Below are experts of layer 7 (counted from 0) of a mixture-of-experts language model. Rows are named router (the router's row for the expert), gate (a neuron's input weights, with its number), up (a neuron's input weights, with its number), down (a neuron's output weights, with its number) and show model dimensions 0-127. Each number is 200 + 20 x the weight over its row's rms, rounded and kept within 0 to 999.
Before each expert's rows: a language model's description of what the expert responds to; "raises" lists some tokens whose logits its average output raises strongly, later layers aside. This comes from a sample of Wikipedia text that the model never trained on.

# expert 17
Line breaks, table column headers and field labels in lists and tables, e.g. Details, Length, Votes, Turnout, Date, unknown.
raises: "ét", "à", "én", "ée", "enn"
router,191,208,184,195,196,170,213,171,169,218,182,206,176,221,220,171,159,229,198,184,217,192,207,235,227,198,217,206,209,155,208,196,216,178,223,208,226,191,197,190,232,200,185,232,224,183,199,213,188,197,180,187,183,206,181,180,194,219,174,200,187,223,210,165,212,223,225,230,190,232,185,209,208,206,182,202,194,185,194,181,195,204,202,182,181,245,227,211,194,224,195,201,220,194,199,232,173,186,155,200,197,207,193,208,197,166,157,163,204,193,195,206,204,212,172,178,229,222,201,245,177,214,215,201,157,195,177,225
gate2,164,233,208,207,196,208,214,189,261,190,227,204,181,208,231,182,199,222,213,170,204,206,167,234,222,225,165,224,193,185,225,212,204,196,215,189,194,198,232,179,197,203,202,185,186,188,184,228,213,209,193,192,191,204,217,241,222,212,169,176,174,175,217,212,203,187,192,201,222,213,224,201,217,181,200,238,208,178,167,178,189,191,195,210,206,219,199,197,181,231,193,194,191,191,189,169,217,238,187,180,203,214,203,155,241,200,168,208,229,198,190,220,181,196,201,187,167,204,228,221,213,212,184,194,187,239,163,199
up2,219,242,204,202,211,199,210,222,228,213,203,223,197,210,195,199,192,253,191,170,177,210,206,203,219,188,196,224,199,198,187,215,229,195,198,215,208,203,184,167,197,196,179,230,197,221,193,222,210,187,179,181,219,174,202,240,182,204,195,206,196,176,173,210,219,176,218,208,236,210,167,200,197,174,198,202,206,189,185,191,193,211,230,213,241,174,192,190,209,229,152,217,203,183,195,214,221,239,187,200,189,222,175,220,227,230,204,208,198,198,186,180,212,222,226,228,220,228,247,202,213,216,182,166,146,211,231,205
down2,210,203,211,199,160,192,236,166,243,224,183,214,181,233,220,215,197,188,222,170,229,218,201,181,209,257,215,201,201,188,216,225,155,198,201,183,215,195,195,194,222,221,199,187,200,190,201,219,193,216,199,203,168,198,192,182,198,235,202,217,234,179,205,197,220,217,191,191,209,186,238,174,207,199,213,157,219,228,196,209,209,197,185,170,182,186,231,210,221,230,177,188,205,200,189,202,212,209,187,197,189,198,208,198,240,215,190,182,211,209,151,172,221,191,198,201,182,204,205,213,195,185,141,230,172,195,174,209

# expert 37
Past-tense main verbs following a sentence subject in news-like narrative, such as signed, announced, became, began, released; also line breaks.
raises: "|", " way", "ly"
router,191,203,218,220,191,190,218,215,225,209,209,182,207,204,223,170,223,182,187,210,176,193,218,217,206,218,206,210,211,206,202,220,206,196,158,223,184,174,208,206,201,208,197,187,174,192,184,197,221,224,201,212,216,229,206,163,202,234,233,215,170,168,214,224,169,194,238,204,183,202,212,197,150,140,203,185,236,233,177,204,189,184,186,190,185,185,165,244,234,203,209,206,222,194,198,158,197,173,204,186,183,167,225,224,222,199,210,187,180,181,216,196,185,204,212,160,177,219,191,212,199,188,192,207,185,207,169,204
gate0,237,162,185,212,216,187,216,217,186,185,176,172,212,232,207,192,226,198,196,199,223,185,180,168,207,232,211,194,233,207,231,234,202,227,218,190,210,197,196,180,232,154,189,206,178,208,210,189,208,189,179,177,216,196,209,189,192,216,192,227,200,214,181,197,198,219,218,185,207,214,186,165,179,190,192,214,228,202,151,190,198,197,175,207,186,203,189,186,172,215,203,240,191,213,212,216,239,202,200,186,192,216,237,241,181,180,178,193,186,203,180,214,199,236,186,220,192,175,208,203,245,189,233,172,174,233,193,228
up0,222,178,230,216,183,195,234,217,194,219,181,209,140,180,213,226,187,215,194,228,208,187,222,178,171,251,213,193,186,185,226,211,208,190,167,161,193,199,218,178,193,196,199,193,184,222,195,206,174,190,189,206,204,220,178,200,201,201,191,203,183,224,197,201,208,209,184,197,199,213,183,168,200,224,217,192,194,214,187,240,187,149,189,216,175,226,201,194,197,210,215,210,189,199,167,188,181,193,194,194,207,163,189,206,173,181,193,212,175,187,226,136,204,201,193,218,200,216,192,215,242,202,191,175,196,164,219,247
down0,178,235,191,183,209,232,194,212,192,199,208,169,180,195,221,175,210,220,181,197,199,188,206,229,202,199,240,231,217,228,176,188,205,244,241,222,203,164,202,225,199,226,180,184,199,176,202,210,227,173,221,202,183,206,187,221,217,201,181,201,181,159,223,174,217,223,175,182,204,197,188,206,198,184,210,195,208,217,236,194,152,216,221,216,195,216,256,186,224,191,192,177,190,225,195,205,178,184,190,246,221,191,159,190,207,197,200,222,179,200,193,236,205,192,224,201,203,234,208,199,189,230,180,200,206,191,194,176

# expert 1
First pieces of capitalized words in names, titles and citations, such as Ul(traviolette), Inn(s), Tel, Conc(eptual), and direction words South, West, East.
raises: ".", "'", "-", "\"", " and", "r"
router,244,176,228,185,207,217,183,198,204,220,193,205,198,209,184,225,199,192,201,227,205,172,238,208,200,193,216,183,243,213,190,196,172,192,216,226,217,203,197,221,200,164,185,181,182,192,184,195,156,213,178,169,235,205,195,204,232,212,211,196,212,183,194,174,221,245,238,188,208,231,194,191,184,212,195,201,233,225,166,208,215,179,179,205,190,191,198,188,223,219,216,208,199,201,203,223,235,150,189,191,207,197,199,177,224,200,189,211,188,215,235,232,199,211,204,196,218,196,216,166,223,151,203,181,172,233,214,182
gate0,209,212,199,215,156,219,206,213,210,199,198,210,202,216,202,201,185,215,212,218,212,190,199,176,205,215,180,203,158,187,222,197,221,223,198,196,212,229,229,163,233,205,251,202,222,228,184,157,206,170,207,180,176,195,221,194,193,203,180,234,182,229,169,198,217,224,213,195,173,210,197,181,212,196,183,177,160,208,203,201,185,160,181,207,221,177,184,191,182,191,182,205,161,205,247,170,244,227,179,238,216,220,175,165,202,214,224,220,195,203,195,194,197,199,202,207,203,206,194,182,223,175,221,230,201,181,202,189
up0,219,194,180,193,201,176,208,178,196,189,158,170,193,195,208,201,194,222,210,196,209,161,199,188,153,208,216,218,246,190,200,211,198,163,233,166,201,187,212,208,183,177,202,205,190,200,217,177,242,214,207,198,190,191,170,223,210,211,194,202,212,183,189,181,197,207,227,227,193,203,212,207,183,280,215,242,223,211,198,207,197,169,202,232,166,217,207,179,220,173,190,196,181,187,214,202,202,203,169,195,225,192,185,210,160,196,203,206,213,163,204,208,227,192,198,196,211,242,192,203,239,227,199,206,181,218,204,183
down0,184,233,163,191,218,190,188,178,182,220,244,236,210,165,189,237,190,159,205,202,217,197,190,187,183,190,185,186,231,245,192,192,205,233,182,188,198,212,201,162,199,193,178,186,184,209,199,206,205,249,207,221,188,206,214,178,222,205,205,178,224,164,179,201,230,179,207,225,169,172,175,184,199,201,176,202,184,191,216,199,205,191,164,197,201,194,168,197,172,225,218,209,192,190,198,204,223,183,200,194,216,231,193,184,189,193,164,212,198,205,170,195,199,223,160,206,212,182,168,192,205,171,181,241,196,177,224,200